From a checkpoint of a small mixture-of-experts model trained on Wikipedia.
Size: width 384, vocabulary 50257, 255M parameters.
Experts: 96 GeGLU neurons an expert, a softmax router, a shared expert of 128 neurons.
Training: 1045M tokens, 8253 steps.
Below are experts of layer 5 (counted from 0) of a mixture-of-experts language model. Rows are named router (the router's row for the expert), gate (a neuron's input weights, with its number), up (a neuron's input weights, with its number) and show model dimensions 256-383. Each number is 128 + 24 x the weight over its row's rms, rounded and kept within 0 to 255. Numbers have three digits each.
Before each expert's rows: "comes after" lists some tokens at least twice as common just before its tokens as in all text. This comes from a sample of Wikipedia text that the model never trained on. Tokens count by the router's weight.

# expert 115
comes after: " the", " as", " a", " was", " is", " became"
router:198117122169111093130158149151127132125170135168142120092162085087146122157121133078136123142135119141134118098169130125118086122136093138099133137104159131179145103133129145146158154124106117116142108121138105145121100149164090137145163161156145137110128144145064089119090129109161140085164118180141140107128124115127165120149162098130123140156119128154157080116130129134124109129143
gate0:106137133118103090111159121099093126088133135136138106127144137165137088111115129127146104125140119107108121120110109143117104174146121139136134087128168121132106089107101112121091158160116166148124163143141111111123124076124121152149146099150131153135128119167123151095103170105136126135130121104163122156094158136145167144112139112097116138137088142126134122136167092154154094097127
up0:093143121141118099129126126118150127110145086111115097089099130136124121124129114136092128108185070138139149114149097144164095147110145131116133100111158105110133137081114115144175181162133136132151118135144111120121091124154109097133161110186148119112156133134085128084112151125147133109120119147127116100106132124126148139092136122115136155117132166170123119093149138144173140070093
gate1:090173152135191135083132112117114154158098109152165127101108095156167126134121158132149125113104110114148144121155138181115143115079112070135129167105104161154155155136154119079156151138111119159117114112120128157082121134149135092152127161125137144130158134098080124110098135126134109121177104151153136141110128102131149182096138131162109126101124116095098140156138104126151094075086
up1:101101169152155101109199115111133132158112108181133156125119092130143085175119159123124139135124127142139144127188096147118149093159082082162114112142125140165123156123143142144102157101088126159137147132156161157105138120150131117110148145126160135155117107173119106096119122136134108167123105167139139126136138087146175154083142097111144098145133081088130132161152121129127119131123
gate2:133195122121169165136092132127131129101117101147128146167147130152160117129120127098130143139118124113127105177143124104097124161133145117148158147081123122117127117128120079122128120141139079136114119140115179111102152117158156128106167110148121148100129148130115162184158109162167148139159121104084125123108119090063122139119126131101118111154097153154106142159085129177161140102160
up2:122086104130136124154147131122134094133091180146126106135107137142118137123143088137159086152131090146093150113127165184156103119137133132146114157132102146132121123128134147140174130153143145088099120110116093133109133151170091102099123119089091150170135110110134099130102093134096141139122140143138142185156129145143064124115120187087122121122143084074133137108110120161111120144120
gate3:153104105155100138130148139092147099160126131156129096157138123125171151163116093104118118184190163095132118102143135113160077156154118153120162176139131141118163159151125149117142160092136109144143126175105099075116118148186112151119127122142113137166139118143121126139125092129123138108142103135144176160125122114178114146127139103115146166156138142121169118148101114099114133115098
up3:122135128091121135124136110103091119144105113090120104152103139100136113082137099128139124097176138141132116154137105136083182116164101125155138126107113127076093131134105079149119119163166149103114167111109127124127157105112143080141114134094139097173163124091144104140132151117130108124150130098118114129102124153141077125087123141169106119103108098134080081149118137105080110121113
gate4:140118143112156104128151077127162131134122132131109087085139123168118155103129094147118118128088108149134107137093108121105120148118154203166126144121164149139113139114096117133161144122121143131136124150092107147112114150088124110141147107124099115100135121084092142149110118109118119111111170147088114107158141142123105152154164142133129115135138145154139097152117075108178143088143
up4:158113115118092169139144158128124138178103159115148158173135113097080116139148145108102100084150151119103110149156162139121126096103104094075133102110147091125175143170165135179111095100117115131144158100108104141136140120109154155089126122107112154126161148162117108147145122140135175121113110111158102114104111102128118118115123164109090144137108098146136172099137139122092121114116
gate5:107072132133084103096097167068145147112157123152154169094166126131116127132159138141142133130124125076115168139182102114168087140126129120144097089083136083120170128122121161119124118137125134133141154114124138178144119134083105099124100126144124161131131106119119128106109116155149135141108072154145145149108092158123115118122125139143130130093170172112112104132128115150195143097129
up5:138110119129124132157207121138128126138121105113110139138115152120149135110136137125135136147143159168076114145145138141148138112166110140106138133173133095162125176139161114083111116135117196117153117103112106108102146089129119106123111168125126108120098102100118152169177107105089132129105122117120101091129108154136101108138111129151097094143093100148114172058161105146152093133110
gate6:156127097164127121101144135163073121123153156113144112116154130154134128141162119115136141129126102100119126098120114093138125127112139145112099095080124136100117104100138139107110113084129139094144079124156073096126135138119105174150118115083162128118153082144142114173132086082128100087146115158135176100125122077145109115132111143105108099141107138130106105119109080130105165147116
up6:130133139146101155137141121177080166101175114145173164151108073165141145132135129080137121139091137096117115093131164133137095105138111124140124126119136141107123176135128169118138142138125119087127088139121094111121157147168109151134143115093154123103127127131110102115116120127138155119113092120120110140099084098157100099179113114149131108156159155131137076134095150155148161136147
gate7:129149140123134126145096112081159111129138104135080145117131157135125113114109122145140135146111165121156165132104130140105118145130082135133137149139173131133112115156131140098113108141143124121124104095137074069153142162146085089160120112153128142113114074115113130114121143162133153162103161135143130110127138145152158138098125132103099114145110147135129133140156147123180128090173
up7:160152133081145143120160160125162153151103103091154155109146168135130149156096095129138168133112112144150118132072164128108087165138130113134125124147118144151093123118109118120130167130141140140102120125158133099164135148150097163115097131106130113136162144134171100151130151105132156163150109105145160170115110091145121132127176160049138097103118150120124161161135140138130114146151

# expert 129
comes after: " a", " an", " the", " first", " as", " new"
router:135136111157087093119179169140102154113151108122126138121131111092136120162106176086132126115176137137112104131149146107112157087123173164111148127104135126115173082101096129145123132105162179101101128112152104135118132150112110135138153114153151108113139130137069118134112149135124135121158100098129102111168151141103156105133115096125113106152120115138148132162098088109140106142118
gate0:111101167119130135159112105132123120122154160142118089118113140110106113110127100141134117121117126156102124152107091141133143117144132122110129128104148145134153117124111163117118162107112100123088171173126110142083131179140124121132131142126115095110118120153154116106112146146092133163113131096132162159097137104160129180090125182090105132132143107127131097140154079146106122129156
up0:129128144107153138142143099094101149162107142119098184186168088130152119156116109140109122119191110112140119106157157108164103136104142161095122143127109113100161100111109119129154094120137108135086087123129113083173092126142106185086116127123112145128138102128177140126134147139115160121108098127154124078138167130081123125139197128176104175125117137149117165136121145122151082154094
gate1:127101130104160093116124106115116150134127128094145094154105127114121118118148151082124172110131174089150109147106169141075094119131129143056154144128103180132144092150171139161162107146119132125085089143154153119123138112144133122159138132142134085105119174137150096113157100149107134138120126107139088120143146114095166116131157101098130131143132108102123115135127128118120137177122
up1:098103161128155145083132105089068097124102101115120128157130139095148162072138110135122092142154108105084153214119116117136142126138142147124137124133145132125148129103069113108106104098126150130139169140152167127185102111107165148072125138120151140122107144152106138123145107171118063106147114104172118114123146098148089089109106130097119122173139138107141110138126107132128119159136
gate2:147142180138120117124123120121153123144123135138095120126142106169117130156126151129138133084124115143131122126139118134159096132134123135119131115111130192126188135135150145146118116148123087134107159123121116168126128148177107131094123194091126132166093118160146113115081134106094141147115115124119118105165104122093147120161089131145107154117115137159094141108109176086140112144157
up2:137101118121139125160074127128122108154118101122135128132143146117148122092174096090091153167145118141124120093101128175103130152176129130106160115096125135131185118130144151119080128131133124126120116143148146144122071125128141156064088176140147127138129147167127134115111108167177190131145099121141143146139139090097129140159076150123107105144131123159086116134133158135106134151154
gate3:157119120141111124170096129122130133160144105106141149153081158090136108136132141136168151105162114140143119078076167170158145077126158153132136107104132127175125129089110157116111119134177104149121110083151158140102142125075101142135129151094125135096097128130148153136138120116088145146097135092123121113137137155143138128130116101164101146103137145096095133102080132163112121101169
up3:136137084118118179064099107094098153107106106163120154127177105136118124133095142133134137144097163111147100122099108109138150107062098127128089127130141165105103159116137130142166137134122098115156067157068137140137106162172133102122119143157115149123106108148085118097134153140102109100130098114133127102151156085161126132137167112121128150127107092158125163115154105172151137170147
gate4:146108150131154129162110160125160130165166106123105129084159121131167111105145119135104122144129137101117152087181099149132153128155135120130156160077157109112113118159110135147137130137124095074127161171128121149153143132096070116142159132121127114134128102097156137131152108154155139123088102134104126108143166090119160123120131127097112125143116096165138147162123164093121159140167
up4:131113140132162132115138128143139129136089138150090127144140133151111162153113144131162147157134134133129144126165116169153075123144126068158143128146118138176136138133115182133174171116130137137133096125112067125100119167129167110107128172177160137125163149135106111104112127125122141116130113129125149146152149115127083114165083130146170098166147121084153115107175126104103135137140
gate5:112130162113095142071130152129139141175088153101183147138160160104156170102145181150129104099115132086159133187092154128116142135167081089075105160121113134137142127119109128106143126117110117092109113155107159152134161133129139070087157090152103131110100147110104114145136155149132148136108128095156079084128127115136112129137122119086127132079129079104103135117124115135162098084101
up5:122124134149148127124111121111123133175158109149125152120123122109110102136084126086087146143141141121138143141160134115142086160150162162125144135141113143157105150140113100163129117145142101102142124091106103093121122128142122161142120133132149115120123134153175152124125104164160126086155142115112177135117117160118101106102161148102120089171119133106166172128113155167107139174130
gate6:163129111172129119155108073137169144108109110164155148149149117129148118161106160158107109173114129115134147066140120169110163146108100069138157146129157137143097164103102103103151107139102122158163125114151145101141139141138130189118143095149106098117120114091123163166116112073152137097143100175114113142146130172112135151157189136109129129140142139111144157095123110126079126125123
up6:096158186139126134143135121139111121149097140156137078098156109130130135129166119124113117093129170125126142156135165149149081133122100115111141100074144146122152144112157143107131127146104080086090083172131125131147114156117110151108105102122153142119149120152094160106164094152129091164132069132174131127105105145136131109129133153164126150147110168104118142168150116116131119146131
gate7:127093141121165120134126143109114126172108130153160166131131115084162114143159145143111118121114138140090138166097113099145148102135120153143140124115116158126131118133125137161177140115135108143150113086113151127122110152146097130130121080115116123118159117149141092148129108152099081145124161092182188127117146112152117159157152081169115136133087141114134115110109110099145156117178
up7:090139130147138170141149111113167115138102157140105109112171098106120131075092116113124111155119144097139137133108176134116138102131111159087148132131140123098132137092097160118114126123093134167123123148178080140099149138159116106120135139100105147191139118097141109128122124137147185153134153142129086121116123157138094152088157120107136129148080113119103145134118140164136125072066

# expert 229
comes after: "-", "\n", "==", "P", " P", "-p"
router:121122128122136090115129112143110139143100183111101157121103117141141155157183103108123130115128130144153153125172083158123172128134124167169181125160147117096135134083129174113108118122115131103095139143164129143124117153078179146118174129155166131142145127127126109091126116141120137159123122101163119130123108176076147157128100152112128121093104133119187130122098129125127119165124
gate0:146110131179150161136094150126128163123100139133095151126128112131140111125137180164079141150147161133135105182174113157154128070130162148058107085149148144138101125089156140087098139106133116121099128096110151108140087137105132099118122099128140198155123126128144143116128136115134173131155117136163149131108119127112136122174129141123130135150137134165133150134108093088098148135140
up0:145114102145126117138115118150109095154126090150157115113147092131135143114124111076183144131103142157108145108148126096159150100150087124109169148081153096094112111140111126108109081132086146121148124141113147121120122106136127137149080106132146136106120103121159191160119072110149110098137161166133135116138101112109090100159160117110119167167137090132129136101107157127150104165153
gate1:107142116115150146117189138105152136084152178126143114144118109130103128107112110112152124147148136104160160112094100093077164135126148116105155100138108066108132141141134186103162141121128143101104094093169159146126147124075156109109132179102153114111133090121132107166119147135124128110094127125151145125157135098108118168130143112120164142135114101137138121135103145102094099164068
up1:133135156082088150121129150136139140117167115138127125154157131089115141138127150098105107129138149114155099082134129148121138124156136129118160095129126138128123156106128125128149101142154133140128066134177180126097175172076140097121136118150136107100120167128140123159159087116141163111125140147130075115144153141122126116143129157131145074114141126131134149153101082062121090112093
gate2:134110144113163085114099154117134109126109171157150089142101148132144122103114093137146097138119166140120114135106156177107155141129108147123130133113110061084078158152074170159117120132084166127107162134130142159098131158108127157107141117149133128124170137121133108150122130120092149056179086138131155138147130162140117146125159131101090140121126139113124114145104125071112123124159
up2:121166117165123106146116119172078119183137114129142109151100108087097168127116152160103138103142119134165113102129151120122145135153127105120135179120147116120122085121112070118161168159125136122091126168149150133090134154120110167133125113159112134087143130091101147143120119131110166130135173097132129105185069107120109168106108113124134104116101101122086129099137140106131167125168
gate3:095119158146174139125140130131126189092102100163146164135137151095119086165122120162157100087126133105140114169085110143160130116147109129089122132116108140123140135144117103115107136149123121079128121117173129107144133150116156102105112101138112152177111119113145123106128118153099102097129146117183127149123134147136090127161122160133120122139110131155095147150110131156091147119119
up3:138154127126107115154137121141106131079118159170092098135176135162086173120111135155096099158127123107133137103127158133102087136128179082155104125172140115116164101143133134125129087167113138143125144115112097126120136121172096144126148115102152104082130097149167156143120128112131115134119103138108129135171145107145151097110121135155172139105121127091134107114124096112175142148120
gate4:160138110143132107154177130107129106123136168162124152143146111171114134122162165124148108121123078102098122154124135090133120156123139139143136139136155102120147159144086122114144175142069110131138122112145129129145152103140121151092132167153130135125100111077104130123102119140145180113116126136143162144110173111117153110152137119149120082105153101104076132087163137108100150135170
up4:163112124144114108111121087094132090163172131105146076104113093131114184107154112151124168138151123156157145123126117146092122096153164123110103154091123164127136135099140134141179100132172101133131144165091160119105134143121111137134114162093133095134117142157138169148127113140112122103127095103099113111105125135116129098154095137135147144126127113143133141140094122119177120135153
gate5:152174138070120152112158159108129159123126096131140155134111142130126084120068147151125140138117134116163155136125143114122143114172108137122095118156101144124114123156070145091138121153116112141130096136098156087152142127186140131137174103104165163126115114163121121113139169115133144166130115160151134095174145120160133118139082120134158102104139114094143079100103115147095152124062
up5:118107165079080142071165126128097153116095087130124114130102105135120172121144155148130135127139129136110158131157093098136125111153132140133086134121169127107114139162115106130117136105127141116083114099092096147101118128140089130132122152123155133153086148172152112145114159156173140130161157095118099100130134164133144123117102081136146129141170136119155103129140127112140118132091
gate6:130122113140105170122109119160130148124083134150155149122124135140142121169130100109101150105145117143133148156113107123134139106156139133093100084141159119142144151108118113140119109116143180106119123122151111136161098164117104148084079127114110107161105142119094152084109146146122095126103146148097115153146129136115115128158170102100107117120157158079073132136118147146161156151134
up6:144131148141153161067094141096161131123089140117124142113098139163123132114109076146075170082134164090124100179130089152131171125122107115109115104130159156179130166152134113134132166141148171069077156107118104103115123165137123126132107125141115104143123163100140130112114168176137145124148120162109113123131168120096087136124132115119076168113141107121082134182127116121122139140124
gate7:138122128146152118081117117135097107116107163170080124108126101129188102129117129148109116145119124126095118094106162145126177108150080138137132128123135129131117153111103095093120136101095089088168114050142157131132127101095110142106117110119120118140113109149155168101152128122116096122085137149121120141127093121145119137078107125115155172130135126093113150083153150138135148139088
up7:106123119117098122117164108120112153134137113190089129114141122098162139098168168137157130159140127098138128109128143137132181131140118140121139096087151170089132121137114116140101117136137131163133136087148085100085157141110151128116130108158161134135120111093090133138135126149107096130089137142138072125083104132137154111126142125170169138092137152154142101057145151164150135104122

# expert 250
comes after: " to", " which", " and", " also", " that", " he"
router:122093154159120158156125159142112131084108110105125083110159075129104134155151155122128128103113120065093119134120082126151142158129157106138153153121139154136128173110150129106150146131133160126171114129166116093175156131122172127123100143073106175171136125120125123102125114123128079075145098085120141150170140105120079100128130100129136127141176101136135130112095139118130115157150
gate0:145137095119141141138102152152130141100114123102161110142132089107115166139126144152150145103158109126089119119120099089103080166132127136114094128120121147103184130122124114114095142134122149087132127151153092154134152129101164116138147110087089101108159090106097154142143166103099125145159095143095122104181122086151140114119150155172097133135125158125149096176118123178173082115186
up0:100127137163151105133068135132098179117131114113176111127125093126139142097131135139119150132157095104125109103136127124141133080120114062121110099139081084131160154141120106138103134094131093128154181100129129148093134164126147168141136078056154116137113128128151136136111150147166131125128126118123144133114126123164124124173124150103135122103148131128110120153129101138120091184131
gate1:160125115162141127139138122091158184158159097122086120147108107110168101089154101137100170170126137133155116096126119103128173109134134103129120143129112088132103126130118123103119137153089098105105088135158142142101116153116098122164133138134133082137153095122161091150099135083130134105106092081158120111131100148163092109140179100143130163181157127093118105139132096138155169118150
up1:125133093132197154097120125127114143114138124141124090114134139091124132181109101148156089094111112146186116096080123140105099133090132122130118085135170106144128123107138137140118125150108168132138142118153115141139098070140117158110134159126142135105160126149142124152140070135122122125116080145128101145140156134135141106101123085135131131083092127179138116075158106145127129120131
gate2:130158093144143103061200121117150134118156131159175161130085085119168144110139141132106166130148133151115107131117129113133091145162119112165137088120119123104160162129100117160133081119081120116114113144158138166062136169124115136176130142207134145121157124135129107126097104134120121122172148127134114157111129117118144142142089142154108143100134126119143137097144176123092104149143
up2:166126108104160114135129127121150149131130137138122156137149119131127134121152139154172148168157143120122117111128144111097078112122114105147171112118131139116163132099132080127144106078067154066125119111129101134107126138119108114109095154124150115131085111136132170102149119127199107115108082134158108104127106105132111105156100156140127152119139158145154119124106128126176156122166
gate3:112141132108157122183110162119177114131092159103142150107147141142122128188127124124148143089115142146109114110128122116116107113121116073095166133121156147118120144140153121124144172134100120095113131145113110107082146123123135116117155127151154141139125128134140104139133203133105141147151143163104162062142183150098129135110148131118103134127136140130160163131132134121144133095130
up3:094113130120128128086179128117098125170160143139107106108110136134149105059124128124095139152140164170167155161141133150144139128104115137147105074158077136153158124106120182148116108148146128122110148088096180134167124119121122113140111095114144143141114128138149137165123068106134144152122126149094135168101124163145123115147112151134131088128095144110119119168145103132094103196147
gate4:151103167126129133151094098121118149130150149109112119067135115121082142099159158160132133146134113108091141179121109173109126152139173119164144137111116139146110145140107104127140098147132145108181165142147140095132124123100122119061155138104115110088152106156115138109134156101163132118124131089075163123127164137161083145137120120109138116126171154174121136112115167111107134163122
up4:162128118143096143117134131132141113133101098144112128136123097136136098183177133126124133112144143166152146047176125126092161128119085141135125115142093155128132110095139113125114126173156088144159111122135128145108134152148099151160098168180103145123140100112103117112080129124128130137120176105165141162115136092115147118137132118132118124144145137121127136105117123160169124071130
gate5:149135115128147147154142118090105151153092128104150131115141127142191157160109126127101133110112144146118101112096105109120126117149162126139126149136157199087107178105114107120122140135132111156118128150118134130170127143131127112106086155120108148103089145151129102124108128124158146119116099163076144169152141084105169206110120128108116152127142165133142135154120135136066153123094
up5:104160088112096103134192093144123132147107150158120134160151184115143132165123128138139134153092122154113127097084125156120097112158108135116188109125127136148119102113141157134175135100151121141172133143130150150129120116102153143147126086098115133114117146156129130121118125149156150180119115114121145139126154141133134145125118105107129165096144128132115123189153136137115122123097
gate6:130157143137129093127135159105112102157118144104124090146169079104140142171126117124128148119126135133120083142142150128145098135110179168121109093088127125145130140121163103079148145117124097094078134139135126126103142083129118109131132097138098139114136084107151089155140178163172181186131109124094120117143132117130108186124113086146109112132151134145112141178130161137109138170170
up6:102129150143096118158124158125116059149154119151132103098124146069137150148117131114137137093131137142136122126139138118123137157147148114150151119077115111142115144125139066150125126166143076112134119097085116104093122134141137109148082110130126133129133118121128104180145150146149148161178124110102162159129158115143130145101145115139145132124134117118147143141102113109078127154132
gate7:110115137124134100139082113137088100096134146103113168148089159104154089125151165136153059123092103135101098171163103157127097099114118073099142106088140125105139149136121152148095120149140114121122138145125115111091118130133127153102152084130139113150137129077160125171138113095129171103110153150097166107142129112141167148139128178120131100109128118170139159154085134103103105131222
up7:152136151139111136092148109161093129165129159170119133107138104102146144134105171176104144173129084112154138113144158137087128108155083124138138143165095123158097123097110129154107124147130125168100168129102120140128143163139148087153159120170148088142155090108121100149097091147137124124132156109141110118122104120117089126196127122151104132100132099110117136142117153131119127098085

# expert 100
comes after: "\n", ")", " information", " also==", " Animalia", " mi)"
router:150108109128121102141097130145122170128125120153118155108101150138114116140161111104153149134160106149128162085116126156169154136154162135123130166134112142104129149113113103098146160107142168137122111161115165170086148109132161083178144170114129118114160162159121135139107167136127161119095141139146142143128150097147144095121128160101132116103116099127109103125112099109169125060127
gate0:127104079128120132146125114137137131144153186122085171143129121126121109120107143158099093093143148130133116117150162136101141146133140114120148133155150139117102125123116108160149151150130112139138173094080154137113103154131149175082131095129107115122121168092147151138147101115132079164102121094148159103146036146128128105133106178082130113132138159164117116119163126098146131197116
up0:116133077121124094143142122118144144127150142128115142147131110127084111168123121110122068121121150122141112107140159151147122148140106123162122139107156151130094165127156101128155144139062143143108159106120152099138135131121135126095126152133117138128121107118107143119117111122165065140096121106125157118139046126105144130104102144065140109178106128150106134142141133105126123168115
gate1:149121107138092114098129114169129096103133153120113115100156148117108137138150143089198160143113160144142134162145114127129138139122141119120122169138129102099101118143117097105155113133116128129085133113129121150166093164136119129105163153137138098150153139118140129107151109151116163128101165102110092081100131091170164165089158093134137094126138107135119161133137129153143145120118
up1:111101128101136115115122088128115074155171101116155127131116120166149105155152131109149107133126167156097106100137136150142099144141127129120091135171117109093139126121145098146184121150143087112095094109114154111128126134073075095144141089106137124111102073114129105109153124072112096089111152110120145145130127141108142104117155117098162093153162129111149113109114091151129103154082
gate2:176097141179134130113118108172113126128139165083109159135114153134151147150123144121133176123205116119125115110118124173125078131157127137151118153183101099173094098101125112138149140121165098127131112138109082156131108146135118126130087081123135151087137154157100151108154091114127132155099113138101175142134097083095112149182168126115145161072123143137142141149147151118134160123156
up2:129134139099141090120133138131091171127128151178143093116164124156163144108161095181115078128108166090141130128143156099131166085107125140097149124148108152125140112111128105142103119126125082138127124086171139143162116110137091118144140137124132096155168104140161108136099161169153121131128140151096085132160128087133160127113118123141127083142110118097146121134125116137159139120107
gate3:119072140137126109142097136131105099118161136102115143115129144150105141145130111128143135094181134137134152122139103139156157112117102111128129103096125139162154117142083105105141163109144096167128144088133111122112125170128112119182111141124119154118162123116125111086132135152122136144173172156086111118152114115123127105114138142092103130119126120106157107150087101116124175106125
up3:095092153092112093142148082152123115097156118141127154144135079137136105068090150151119143165128155150110118094145129092115139136181093063087112146095123122123147115104120121142110157161091113165127157099138108108154122103138149100129133172091126150124122116159129132094111108110129154126179144130090113102119114153124145135112150129118114128091134098115147145158108141142084142147142
gate4:133159136091102159158143150110126134119145140138073119107141142114139107119145138099145104112114086116137135147145138106120105119134098146113128109150149111131138116119094154190092127119113102092141076126144122125119116101096163155140120096106156129130100151152107144193150116105097122156123127115149128129194082103100122094112121146110127168133107104169109098102168124128144089133141
up4:102091115098145113084160106131143111133078098120152095129089129152119103125082142140117089125111174139119078111119118151114140127124187115135099121109092134129155138138176146125123092100141160200141188133138154146181106163129108104138158115117074126134124096107149125136118107116152149137118125153114117122101160139156124141116081118126086135100125139097124145171136152124142202124110
gate5:093162129135154130137129141100117124137173116122118094141123122099148104095112128112114133156131092143127148110078144155156088091083130135135091142095120099129163148165157141109105132124123136114146129135146126127092127160086111106134084097075116169135089108103156151165109169132097141164170155161113165164130140118164148152116176109090112108113122157126111099141180099142128123121131
up5:103171120100132143078138090128120141163170121113117166127157140164116111104124123140116125139104128154159114129164112133107111136125120121107137136107133130156105152127164088147157128129147104142165105105148108107137132143134128160176153123128110159124148110127122127139116118107117165153186097104099110116177146122106127113094135122147104098110154119148138120165151126122119137177136
gate6:109140133142179137092147090116162102141109144127079157119095103158134117126124125144136153120118132124164128086144100108098153098137094147109167144132148172108133148165141109104092123112119166145145112129120101128125163121123147138178100103135119131141087110129126126157137134155144144144159132138149153125129109138108126122107167114169123126140142166082104136136129147165103140141145
up6:130121129121091119139180113126081133130167161122131132124141146117104139117134154111107128167141107136109174170110163151134118114106135113106115134162110077164117106124125120158133126152121087121173147123135128114062142144138154170075122133155151160133113138134130107146095121121090122073180129183112136104114130151142136132192108119120102111131114097143141121110151093118149131106160
gate7:131138182148171118138139136123086142112136145091172098120151131147155148122157111116075139143138131101119113141105121158126106108126124133099124118109101124133099130048154140157114137089119115096164107127105127132087123134112151127101182113122155149119110096114084090178141125121156157149112164144136116110170133108082131130150110132101127129053145093109112132130126110136070164148144
up7:136144144161120097127107129131114164139165101141161139158096131151119109134100144156103116141126099148151157130089106142119110095137147127127144094173123122140114117086149098192087152180154167109128161082128125100074132098160140174124135185165110128127142123096115118168137130125165141089097131140112110104174155130091081133107109159131108139131131141099166113103122117116127164112116

# expert 177
comes after: " to", " and", " he", " who", " which", " they"
router:114082163091139153174153156187123143084106117102156136099144091104102157112142148105146132166147103086116106115103104150151129154113121087155137141090145169106100160115122131105133138066148129091140100114135108101123140148113136121098125138099164156144122145122142130112105108104141105076114140098138165174158150138105101108117139133142125130175146132141156140096082111153150134124110
gate0:128138113120143149114152141111131165145108156184128130156119123098102133135150096149114126134120113098105131118082114117132147103129139126139162098132122122140146130163100129133119118110126145113136149148116163142075123075108148101118140094068153127154172112119149137144136151089118138106130131158114117137132158139124121143124083128152161123114168117132112114118111091141140149135126
up0:133130073144136113133109148147110141147099126143116150086167122135121087097128143143121133163089149093135116128101114156082100104094125089123125114155149099078091152110118136117127181116105144135137118127145148104131165098158149155073154109120115116093181109096186122111131106119084121143129149153125086148137156140103154138129111088093113105165136088152126168111120120105146111102119
gate1:129106128103110128134129173133149102188117107150112108149143173130090139148163115111145124133107148156126125157131123116133117152119090115099163103123137062143131146142124115130128158114136147119159146143152119079143150105175134148113125114123146117136127115146107161107114154145158108138128099139111134127117152144144166151143150115133128109112126155103088166153131108142130117165110
up1:092106148156153162138108162126140099127150100128111114100119145125129128145128140095105164094098133160154157157162108144098120137152127155117134113087144100113100121121122093094128154094094107126149119146156152082127162151108162137111163128111093122091182094124139106102143097107152117108147146133162071102140157143102103095153165127170091098107133146125106119126161120155141106166152
gate2:124063165149099153197107120155107105155124114120167147130098122136121116100160130119160174155155127136125111182110135125120122166138126137151122140141163144126119110121134108126093109116116149135151109166130096133165162157162103158112136107139172124153160059129110162132131155081157121128131128151115150144136082150177116159148131097107122155143157155122137148106151127126121107146153
up2:071100127154117125143132152137125133105133163130154114136109116164117128128114122165160139126113120097114138128110093120118145114173102131104133119096159159080101155085147124167131135142105111158129124141124106124190125173124146163102097148091108172129133106144095148148075181159093135114162091134147144098111095142158111145100146107109148148151134136154133155134110161107141134099140
gate3:132086093107118127123104121111088108085123176111152136105117145124143153127110150111104149133079119130116103116147112108162145146150151102136140175111137115138118105105153142115139127099143130151109115115091125100133162150129148129129110120159170195157126095107084110117160138106110091145102121163124139131157122134118149147131110112136108094091111127101106168103153094115154106124100
up3:113141124132113132111119084083097124115138124089125163093124145134136135107090169143095136134136108103122123145148104159138134141162140128091092171113138133143095141134131089123161144133130114117152119134141109118113145116161140153154133130184155114118155143105163105134104123074127085131143129140137142111100156118139174097169121085094133126145164117147134129132117088101118161102116
gate4:121142153136130117118155167164118085125108139101103160118130074143123126144117098161125134085129132089106113140143154179098110082132131122115137138125134139132133122142111107126146105171123154119164094109159078126075131116175102104107120164158078149161127142160130094138115148137110106089123162131110124151130122103089132106161153108140123162147079099152112177167106130150116113111099
up4:154109111123132126126099105131159112134149146119142119124133128071115117101146112097139142137143119148138128143124164102142107162134149132163101083118068120153092127129163135100091157142143092117152131135159166150157123096154162143157145156090142119139105117133121121130179116169160184138079103128111123136126139133149104118106131120100109120107150139150106116102122105146144125168138
gate5:103115122105129151092141183131128169111140173097144136122145151110111103110159141130161157122114127093177087178116116111137130134108099069149128131102133174140137116150104140127121133093131126106117139101130133139137135147128131140063149141149096137122147138132134122122118139159138136122110152124165140137109122141090101115148125129122120126158163095142098165169114158107127109132146
up5:109170141093088167094141125091134142119113142102124153127077102141122088146113153107113156128082139106109085103108129121142102111121141093117115132105162163167112088202083108099139154122088137120096134152118155154085117143123142144105156134137121108118145187152126104179125117162149145131072149167135096154124122151122154132163149079104117118131136129153140123099162122156131138144135
gate6:143158123144109144140124096146112126112154110131147122107149148127123185158117176148080125113130129099131137126163115123101161148129129085177167111110143109135122179100114134138107120141145115119138188124149125161169157105116122171085104111124167143084130097121152095151095093127154140097165135170125149105068144084110128110103148090151099138158147117153116127118153113097124146143165
up6:145138121141148132164114109120111144133182090151142151147118118174141134117133147117064085144108110154123113089106107117136139137120093109139148120134136168126122112117142116109130130118148161105108123119122152134146125162129130158096093091110143158093093068083156108100107128112141134120119136146119115098110121137152149119102108074145106108139130109113147148157116149090132110175170
gate7:176113141171082140148137103172117120156145157148117143126137135152145122102096090135075133140074097155141129169133144125167157076125090093116142147170120101100126115086139137153139129122146079087131110120160104132185076111180127112134108104101155154136101135143081153151084081147128132112092147125135164145101125104144142138109160116156123160132124168149122125142102118124103135125158
up7:102127133127122109142133145174123104115098132168149096112134114092123100121117083144083154140091180160086120073144109124139124126144130117167123143101132112139144168150173125093118136157136125136173138087133130119121110142112128133140132127120137103150142148174143098161146142148152133133136081103069125139124116134123118125085138148158113063178106104095154097133138111126152155149131